config.yaml
d_model: 128
d_shared_expert: 0
moe_layers: [0, 1, 2, 3, 4, 5, 6, 7, 8, 9, 10, 11, 12, 13]
normalize_top_k: true
init_std_router: 0.0106
tie_embeddings: true
beta2: 0.95
seq_len: 256
Below are experts of layer 7 (counted from 0) of a mixture-of-experts language model. Rows are named up (a neuron's input weights, with its number), down (a neuron's output weights, with its number) and show model dimensions 0-127. Each number is 50 + 15 x the weight over its row's rms, rounded and kept within 0 to 99.
Before each expert's rows: "comes before" lists some tokens at least twice as common just after its tokens as in all text; "gets" lists some tokens that make up at least twice as much of what it gets as of all text. This comes from a sample of Wikipedia text that the model never trained on. Tokens count by the router's weight.

# expert 46
comes before: " the", " a", " his", " an", " to", " their"
gets: " in", " to", " on", " for", " as", " from"
up0:08 36 38 36 32 17 42 37 47 51 25 50 56 55 55 50 59 56 68 43 34 39 38 68 58 42 40 36 50 78 35 24 45 49 49 52 50 34 51 63 38 64 33 51 60 30 00 53 50 47 64 69 55 52 47 63 46 38 54 33 44 48 55 67 90 59 45 58 37 31 62 57 75 58 57 49 42 63 59 57 43 39 34 57 66 41 38 70 58 62 37 55 31 51 55 61 42 67 42 79 42 44 55 71 44 39 78 58 29 38 78 13 59 69 38 58 50 52 10 44 66 46 46 52 43 38 62 29
down0:71 57 76 74 49 40 35 33 47 49 71 65 25 40 30 33 41 65 30 61 50 40 13 48 52 47 33 52 43 54 66 66 40 40 76 43 61 02 33 52 53 60 40 57 26 64 41 48 42 74 27 32 40 63 34 27 45 42 36 50 46 35 34 41 38 38 71 52 26 21 57 56 58 09 43 46 36 50 61 69 32 46 52 49 62 33 63 14 50 48 48 26 63 50 53 56 45 64 35 47 63 17 59 44 45 48 54 53 40 40 45 59 44 40 54 40 78 55 29 34 64 49 35 44 40 56 29 60

# expert 8
comes before: "6", "7", "5", "8", "4", "3"
gets: "1", "2", "9", ".", "3", " "
up0:54 44 17 49 55 68 34 36 50 55 57 57 46 11 61 31 63 30 47 59 57 54 35 51 47 31 38 49 50 44 36 49 73 61 42 80 51 60 71 54 56 37 59 25 47 51 55 43 58 45 58 46 51 56 38 46 80 40 27 61 63 73 49 39 40 13 33 40 71 53 69 37 42 65 37 64 56 64 56 49 71 30 64 71 37 29 52 54 57 55 83 36 65 29 34 53 33 51 49 35 20 46 54 14 56 37 43 49 41 18 66 38 36 61 53 09 67 52 61 39 52 51 68 17 35 54 43 51
down0:43 36 53 57 42 35 33 59 31 39 00 46 62 45 78 31 49 58 66 44 61 59 33 58 58 29 80 63 49 86 68 46 46 30 56 28 70 40 44 25 54 60 45 58 43 45 30 43 60 58 46 46 55 47 53 61 57 59 47 60 45 32 56 62 58 60 23 38 35 81 14 49 46 67 49 41 52 71 56 54 60 37 34 51 53 47 43 45 33 45 60 48 44 50 45 22 65 40 42 39 41 62 37 70 58 53 52 00 72 52 23 28 38 27 28 71 48 45 61 65 52 52 58 54 68 71 50 36

# expert 11
comes before: "-", "|", "\n", "The", "1", "S"
gets: "\n", " (", " \"", "===", "(", "′"
up0:63 34 57 62 61 15 70 46 32 47 67 45 61 36 28 93 43 53 26 45 48 31 49 47 46 62 39 23 56 88 34 62 73 42 50 40 56 40 59 40 48 40 48 58 42 58 17 60 46 44 55 50 35 33 74 56 53 42 57 38 53 36 36 40 67 68 47 33 87 55 42 43 55 31 13 43 58 56 26 51 66 59 45 65 42 51 38 54 44 47 69 50 42 59 44 41 22 84 39 30 31 42 64 78 59 50 30 56 49 64 46 36 52 62 32 52 74 67 29 54 40 34 72 52 32 54 30 55
down0:33 40 60 59 31 76 64 68 41 50 32 49 56 63 24 55 65 44 66 43 33 55 67 64 27 32 32 47 71 37 44 69 43 39 37 46 57 35 57 53 37 63 63 29 70 36 46 51 35 58 46 72 66 43 62 64 53 29 43 45 41 49 55 42 65 47 51 17 30 47 48 56 60 67 57 54 56 19 38 31 43 79 81 42 62 67 65 69 84 51 69 58 69 43 20 57 76 66 38 68 57 32 83 37 48 50 47 64 64 58 42 48 21 47 57 53 30 28 81 32 64 67 45 59 43 53 49 71

# expert 43
comes before: "9", "0", "8", "1", "7", "2"
gets: "1", "2", "9", "0", "8", "3"
up0:32 74 63 58 63 27 59 65 53 30 37 56 45 28 33 92 71 59 50 72 44 49 53 56 49 44 51 44 48 64 63 68 62 28 76 39 75 51 28 54 31 36 51 36 79 46 41 32 49 28 30 76 32 54 39 73 60 48 77 66 49 76 28 37 67 44 28 63 63 36 44 43 70 54 60 35 54 36 48 44 66 67 55 65 44 49 44 38 68 71 52 48 39 44 46 45 67 66 49 63 35 70 63 45 61 63 75 38 38 61 47 45 63 65 46 44 37 28 42 35 21 41 52 14 70 47 22 51
down0:68 10 46 61 19 70 36 58 37 48 35 31 42 41 44 44 57 55 68 32 73 31 66 63 43 59 49 38 49 51 35 42 53 46 62 34 67 49 66 27 45 50 60 60 63 55 49 29 51 56 58 60 47 30 41 64 34 53 30 53 42 86 47 42 51 16 13 47 65 62 63 71 51 84 43 51 69 57 48 41 46 80 79 52 58 23 59 58 42 66 45 53 34 46 55 46 37 62 52 50 68 58 63 59 57 66 45 27 53 54 48 38 53 71 59 61 50 71 60 20 71 75 61 05 50 66 45 47

# expert 20
comes before: "2", "3", " |", "4", "1", "5"
gets: " ", "2", "1", "0", " (", "9"
up0:53 83 54 25 42 59 46 50 55 31 40 57 40 14 36 71 63 55 53 58 57 68 51 40 14 55 65 28 64 63 42 53 71 53 45 34 36 58 63 60 39 56 51 40 50 42 46 52 61 81 35 53 26 56 57 35 50 36 55 45 66 59 55 47 50 43 55 39 38 34 58 49 85 49 46 55 58 75 36 69 17 58 43 77 36 38 26 36 34 45 54 44 37 36 54 49 23 79 33 53 53 42 59 33 49 27 50 58 57 70 93 67 45 45 65 52 35 60 72 34 72 72 41 13 52 36 44 37
down0:62 50 53 51 71 52 52 46 48 44 54 66 45 49 27 57 52 41 38 48 49 26 37 76 46 59 53 45 48 42 46 49 24 55 49 49 44 38 58 62 49 90 52 50 51 22 51 41 53 44 75 71 34 24 39 76 58 62 44 48 70 73 41 85 58 50 62 58 16 49 51 37 29 64 39 81 72 58 50 40 44 74 42 58 45 27 91 51 61 33 39 46 36 62 43 13 74 38 60 15 54 49 75 60 72 38 68 38 48 56 40 40 38 40 46 22 41 67 45 60 76 65 34 66 57 60 58 54

# expert 31
comes before: "1", "2", "3", "0", "4", "5"
gets: " ", "–", "0", " +", " −", " $"
up0:58 55 39 63 40 54 58 54 16 39 72 62 25 43 36 29 41 78 62 48 65 51 73 36 49 58 71 60 56 38 56 43 37 43 97 47 42 72 44 42 76 56 26 68 24 60 29 46 32 57 52 36 44 71 37 62 65 77 35 39 59 55 48 88 47 24 69 40 50 47 37 36 59 72 44 69 38 45 63 45 48 49 49 52 48 44 57 52 40 62 72 32 48 48 64 20 60 16 59 33 36 55 46 47 56 34 68 44 40 46 52 25 24 46 56 50 88 47 54 45 34 42 73 59 58 37 56 62
down0:31 74 67 47 34 57 49 72 73 65 31 59 47 79 52 28 54 73 52 33 25 36 48 47 59 63 44 25 47 41 72 51 57 73 73 40 34 44 65 25 31 52 74 20 37 59 57 66 45 44 66 35 62 35 31 32 52 58 23 66 51 61 40 66 22 65 32 44 49 50 56 58 47 55 46 37 32 56 20 75 78 59 64 49 40 61 30 55 64 31 36 46 48 35 28 47 48 55 40 46 47 37 59 20 37 39 52 44 55 31 49 44 79 45 59 37 58 59 81 69 75 37 25 51 41 59 58 65

# expert 22
comes before: " was", "'", " is", "s", " and", " had"
gets: " he", " He", " she", " who", " her", " She"
up0:30 46 31 43 44 25 53 34 53 27 41 40 57 34 19 32 59 49 65 56 60 31 67 60 43 63 50 60 51 43 61 27 55 11 77 57 35 36 41 73 53 59 51 56 57 65 47 38 69 33 74 17 50 48 42 40 58 71 64 67 60 44 46 49 53 43 55 35 49 50 45 20 73 81 50 29 66 56 62 57 53 22 49 41 30 30 56 38 61 52 36 66 84 49 20 57 42 77 46 89 59 46 59 59 49 57 54 65 53 35 29 68 71 41 67 64 65 52 23 55 36 55 57 47 36 31 50 47
down0:30 54 62 55 57 49 31 35 31 17 58 32 73 44 50 68 45 56 29 53 53 28 68 38 39 40 45 34 70 68 40 32 69 59 52 16 39 48 11 25 37 48 38 34 49 61 60 47 51 25 33 35 60 40 61 65 54 58 52 67 45 30 43 28 58 48 74 28 37 72 50 54 44 64 36 53 37 13 45 39 50 54 42 37 79 66 40 56 42 53 37 37 38 67 57 57 37 60 47 56 43 47 61 30 64 48 63 63 34 73 53 19 37 29 69 57 44 65 31 74 81 57 51 40 42 55 41 18

# expert 29
comes before: "|", "==", "\n", "-", "===", "The"
gets: "\n", "==", "===", "|", "See", " also"
up0:62 57 47 56 54 30 29 58 34 33 43 55 39 49 53 54 87 58 71 44 51 52 41 45 47 31 49 74 62 65 48 32 44 41 49 34 59 15 41 55 47 50 42 46 76 79 29 60 72 57 32 51 75 26 31 50 30 56 33 46 37 29 54 58 38 60 64 55 42 37 45 31 31 71 62 34 57 59 39 58 55 60 62 73 23 24 59 26 69 20 62 60 49 56 33 36 85 50 45 25 36 37 27 27 41 60 40 54 49 61 40 47 63 71 60 59 62 43 38 50 48 59 32 14 49 46 15 50
down0:36 62 58 58 42 65 61 57 31 60 65 46 75 47 34 20 22 72 31 33 56 21 15 46 50 38 29 32 79 39 33 48 50 77 46 62 73 34 61 46 41 54 30 21 46 40 61 40 42 53 62 28 62 54 49 58 41 48 81 57 43 55 63 35 54 46 52 52 55 62 38 41 73 58 24 66 76 58 45 32 35 45 34 57 56 67 40 48 74 62 49 65 41 23 52 19 45 55 38 28 41 56 42 51 35 71 45 66 48 79 41 56 62 64 71 16 45 38 65 49 49 35 27 39 43 40 41 41

# expert 6
comes before: " ", "|", " —", " •", " Total", " \""
gets: " |", "|", "-", "\n", ":", ";"
up0:28 76 54 70 85 62 66 55 36 48 69 60 55 20 46 73 44 37 56 57 45 64 32 33 44 37 55 53 80 47 66 58 35 65 51 15 61 58 43 66 49 63 31 19 26 38 48 49 64 36 25 59 68 43 27 66 54 15 51 46 57 33 83 58 58 49 68 49 41 61 27 32 81 44 32 58 25 46 49 64 39 24 38 64 50 25 57 60 41 71 63 48 59 53 60 62 41 56 61 61 61 53 63 47 65 65 67 55 39 50 85 40 40 44 38 38 69 34 53 49 56 67 52 56 29 55 64 53
down0:47 29 73 61 32 48 49 55 36 45 53 37 53 66 42 60 53 29 60 36 39 45 73 48 45 32 26 49 55 40 62 59 68 50 46 35 29 58 80 69 38 56 73 53 64 84 32 63 47 37 66 44 45 65 49 62 54 83 58 55 31 45 56 40 56 41 52 50 92 38 11 55 47 39 37 59 33 09 33 64 65 63 52 43 45 82 41 67 42 50 41 63 26 55 63 42 44 47 68 43 55 87 48 57 38 74 45 38 19 43 53 67 60 36 82 30 44 46 59 53 48 35 65 35 44 45 39 40

# expert 42
comes before: ",", " (", " and", "'", "\"", " in"
gets: "s", "er", " University", "y", "e", "ton"
up0:22 53 37 34 52 71 79 60 30 39 49 36 46 44 54 55 47 32 32 56 38 56 17 73 28 60 41 43 44 17 43 83 36 72 40 57 47 68 70 65 53 56 50 52 39 34 50 61 41 65 39 41 72 49 68 75 40 64 39 50 71 70 52 65 51 48 81 34 67 51 52 60 34 38 42 37 43 65 59 44 48 37 77 26 83 49 40 75 33 67 62 66 53 39 60 58 53 70 65 77 73 47 43 63 61 38 49 51 54 34 77 78 48 74 31 47 61 35 48 48 39 69 44 47 36 68 51 31
down0:49 31 49 47 36 42 38 63 40 00 38 43 55 86 67 47 48 29 68 24 48 20 74 49 53 31 66 36 74 35 49 44 50 52 61 44 50 43 55 79 25 48 43 86 63 42 74 43 47 73 39 36 60 66 46 67 51 67 52 58 34 42 22 61 63 33 60 50 60 34 13 21 50 47 58 61 51 46 54 80 57 54 50 46 39 69 60 42 55 45 52 65 52 49 63 41 53 48 31 41 41 60 57 47 48 57 63 52 43 55 43 56 30 53 77 84 47 29 43 47 53 35 51 69 56 47 61 67

# expert 41
comes before: " ", "-", " \"", " The", "–", ")"
gets: "-", ":", " |", ",", ")", " –"
up0:39 72 58 52 50 45 45 30 44 49 71 28 23 49 72 75 53 68 49 53 71 45 51 46 41 26 79 25 57 59 46 48 52 42 57 46 62 63 38 64 43 37 44 42 64 76 58 45 60 61 36 62 66 44 18 65 74 51 47 86 44 67 45 63 56 46 64 52 44 50 31 52 56 49 60 64 40 69 51 47 39 56 57 89 73 57 68 55 95 71 61 45 54 43 65 19 67 55 53 64 33 71 50 53 33 40 80 69 46 69 35 62 48 64 58 47 32 20 66 65 65 25 44 47 41 26 41 45
down0:61 35 62 80 56 46 45 52 42 58 39 46 34 61 29 15 60 52 29 49 70 72 67 57 65 39 63 42 66 39 63 37 71 57 28 45 79 82 45 28 43 47 39 36 38 28 46 50 66 47 32 32 48 48 48 57 21 45 54 65 61 51 22 55 56 58 53 50 50 44 62 47 36 57 73 53 49 46 51 80 43 66 44 55 62 54 36 65 54 52 65 69 43 73 66 83 55 43 32 40 48 27 74 86 73 29 65 45 63 81 36 61 46 20 38 64 45 32 35 42 18 52 67 40 62 51 53 40

# expert 2
comes before: "\n", " ", "-", " —", " MP", " L"
gets: " |", "\n", ";", " =", ")", "---|---|---|---|"
up0:44 58 47 34 57 41 23 65 40 57 46 83 34 54 51 60 88 30 59 39 78 50 75 58 69 59 33 04 60 63 65 68 45 48 47 51 24 39 64 27 16 42 57 62 56 75 51 49 38 51 46 37 45 41 48 80 62 21 46 42 33 65 44 50 65 56 76 28 42 60 63 54 74 67 44 67 47 35 56 60 30 45 32 43 27 31 55 44 64 42 45 54 65 13 33 72 56 66 44 52 48 71 51 55 64 43 47 51 35 42 71 59 48 64 35 57 60 38 35 48 62 31 48 68 68 44 43 40
down0:76 83 55 55 75 55 60 36 78 35 51 52 71 42 48 39 42 37 26 51 60 44 48 82 63 48 20 45 38 51 66 20 63 51 72 61 42 39 50 35 31 54 45 53 23 73 53 61 32 39 58 47 52 44 37 88 27 57 55 64 47 50 55 52 41 33 37 55 66 58 31 83 46 38 47 50 54 40 47 23 48 61 76 34 66 61 56 44 33 45 48 41 33 37 55 52 35 42 39 33 58 43 45 66 71 44 60 57 61 16 48 60 43 54 70 30 47 48 29 18 72 32 58 41 65 21 78 57

# expert 9
comes before: " the", " a", " his", " New", " her", " American"
gets: " of", " in", " by", " at", " for", " from"
up0:64 48 40 56 43 00 58 66 20 52 42 47 71 65 57 59 40 63 53 62 55 44 49 24 28 79 40 34 33 59 66 40 42 57 56 33 63 57 70 61 82 45 76 52 51 40 55 87 60 47 66 24 42 78 46 47 48 51 51 38 47 64 45 34 58 52 56 55 15 31 25 63 57 55 43 37 51 64 61 50 55 58 31 66 55 40 42 59 47 43 67 31 52 27 68 42 39 39 64 67 61 41 57 58 68 57 41 47 37 15 63 34 60 44 37 49 64 71 15 29 52 62 47 75 61 25 43 53
down0:55 48 48 55 53 52 49 21 49 27 37 59 46 35 49 40 57 54 26 48 51 54 48 53 57 46 56 39 28 35 53 29 25 72 25 31 50 67 55 44 48 13 58 38 67 19 53 61 65 35 56 24 52 59 31 82 18 38 38 68 59 38 32 38 21 43 65 50 43 73 23 48 79 64 45 69 73 43 26 63 51 44 06 50 27 62 71 54 54 51 81 42 66 37 63 57 58 44 53 50 31 60 47 47 36 28 45 70 33 65 39 51 60 67 65 43 60 65 56 34 57 50 31 46 62 38 54 42

# expert 30
comes before: " |", ";", "%", "–", " /", "+"
gets: "0", " ", "3", "1", "4", ")"
up0:26 35 58 74 30 62 58 78 64 39 67 25 54 43 75 48 52 43 16 64 53 57 53 38 28 62 62 31 38 59 26 29 45 48 41 56 58 37 79 64 31 44 15 80 69 46 54 61 42 48 55 65 42 50 56 08 54 16 43 66 44 38 57 31 56 38 66 43 50 64 71 75 53 52 32 36 57 53 40 45 37 51 21 59 59 32 49 55 57 39 47 56 69 76 67 57 53 50 62 27 48 75 29 61 38 51 54 48 77 49 46 57 35 34 45 41 60 42 27 39 63 32 33 56 66 36 45 38
down0:47 58 38 61 49 52 40 45 52 41 56 57 64 42 42 58 43 72 83 59 32 52 27 47 50 34 56 75 65 60 22 36 52 63 60 61 27 77 38 39 66 35 40 39 60 69 59 68 48 56 40 66 30 59 38 48 39 40 42 26 59 69 00 52 58 43 58 63 71 43 57 64 41 44 32 67 30 72 67 30 37 44 47 56 44 53 12 25 62 66 53 33 61 79 48 53 43 35 28 39 49 43 56 41 17 55 40 51 64 55 38 59 57 52 50 10 51 53 70 48 52 53 41 73 70 34 48 81

# expert 24
comes before: "0", "5", "8", "1", "7", "6"
gets: "0", "9", "2", "5", "8", "1"
up0:33 33 34 64 42 46 61 39 61 45 53 36 44 45 50 43 31 65 50 44 29 53 58 52 31 55 60 42 54 35 59 55 40 48 93 29 32 29 51 39 51 51 49 52 68 49 61 64 62 53 81 19 66 61 32 39 66 49 11 41 41 48 73 63 53 55 22 50 51 61 32 45 39 47 47 51 30 49 53 40 46 50 39 39 38 41 77 39 39 73 21 58 69 70 56 37 28 36 43 49 25 51 43 21 27 57 61 67 15 59 48 57 63 39 50 58 10 59 11 58 34 56 45 48 43 55 55 19
down0:72 54 50 64 57 29 55 61 66 35 28 49 70 47 79 27 52 35 79 40 59 71 82 61 48 76 61 56 57 26 48 53 74 46 49 73 30 34 72 27 58 33 34 30 34 59 47 52 64 33 72 60 44 54 26 84 79 67 29 48 56 42 64 46 63 56 45 32 58 79 57 55 51 55 68 64 48 56 77 62 68 63 49 46 49 62 55 63 31 68 42 53 48 40 34 37 55 34 87 20 57 58 25 37 61 62 45 28 54 39 39 50 28 47 52 73 60 50 50 45 35 39 52 50 41 59 63 49

# expert 4
comes before: " ", ")", "),", " –", "–", ")."
gets: ",", " |", " November", " October", " September", " January"
up0:59 37 50 44 44 35 46 49 38 60 37 74 62 37 39 43 64 70 40 53 70 59 57 36 67 88 49 37 38 49 45 44 43 61 51 39 54 38 33 71 44 53 64 14 58 76 27 41 57 48 45 29 59 42 49 33 60 51 47 47 71 47 73 36 91 61 54 63 61 58 29 15 27 27 41 52 50 77 40 22 54 58 16 58 42 51 39 68 63 57 51 59 58 56 50 20 24 46 24 77 65 56 64 30 72 46 31 47 50 45 58 46 49 72 71 47 42 47 58 35 64 63 56 73 22 59 52 40
down0:57 61 73 56 62 41 84 28 53 73 49 63 54 62 60 69 56 25 61 43 78 56 70 54 47 37 58 47 45 34 62 46 49 30 42 51 42 27 58 47 62 57 41 55 57 75 60 49 59 24 26 49 33 37 44 45 35 69 51 63 56 68 88 59 48 53 60 70 42 55 50 57 19 21 44 69 35 61 19 43 58 51 49 11 57 30 44 53 75 43 34 68 57 67 67 46 39 60 29 81 62 53 35 46 53 20 50 44 30 43 48 52 35 60 65 61 16 39 63 59 56 31 27 57 49 53 34 26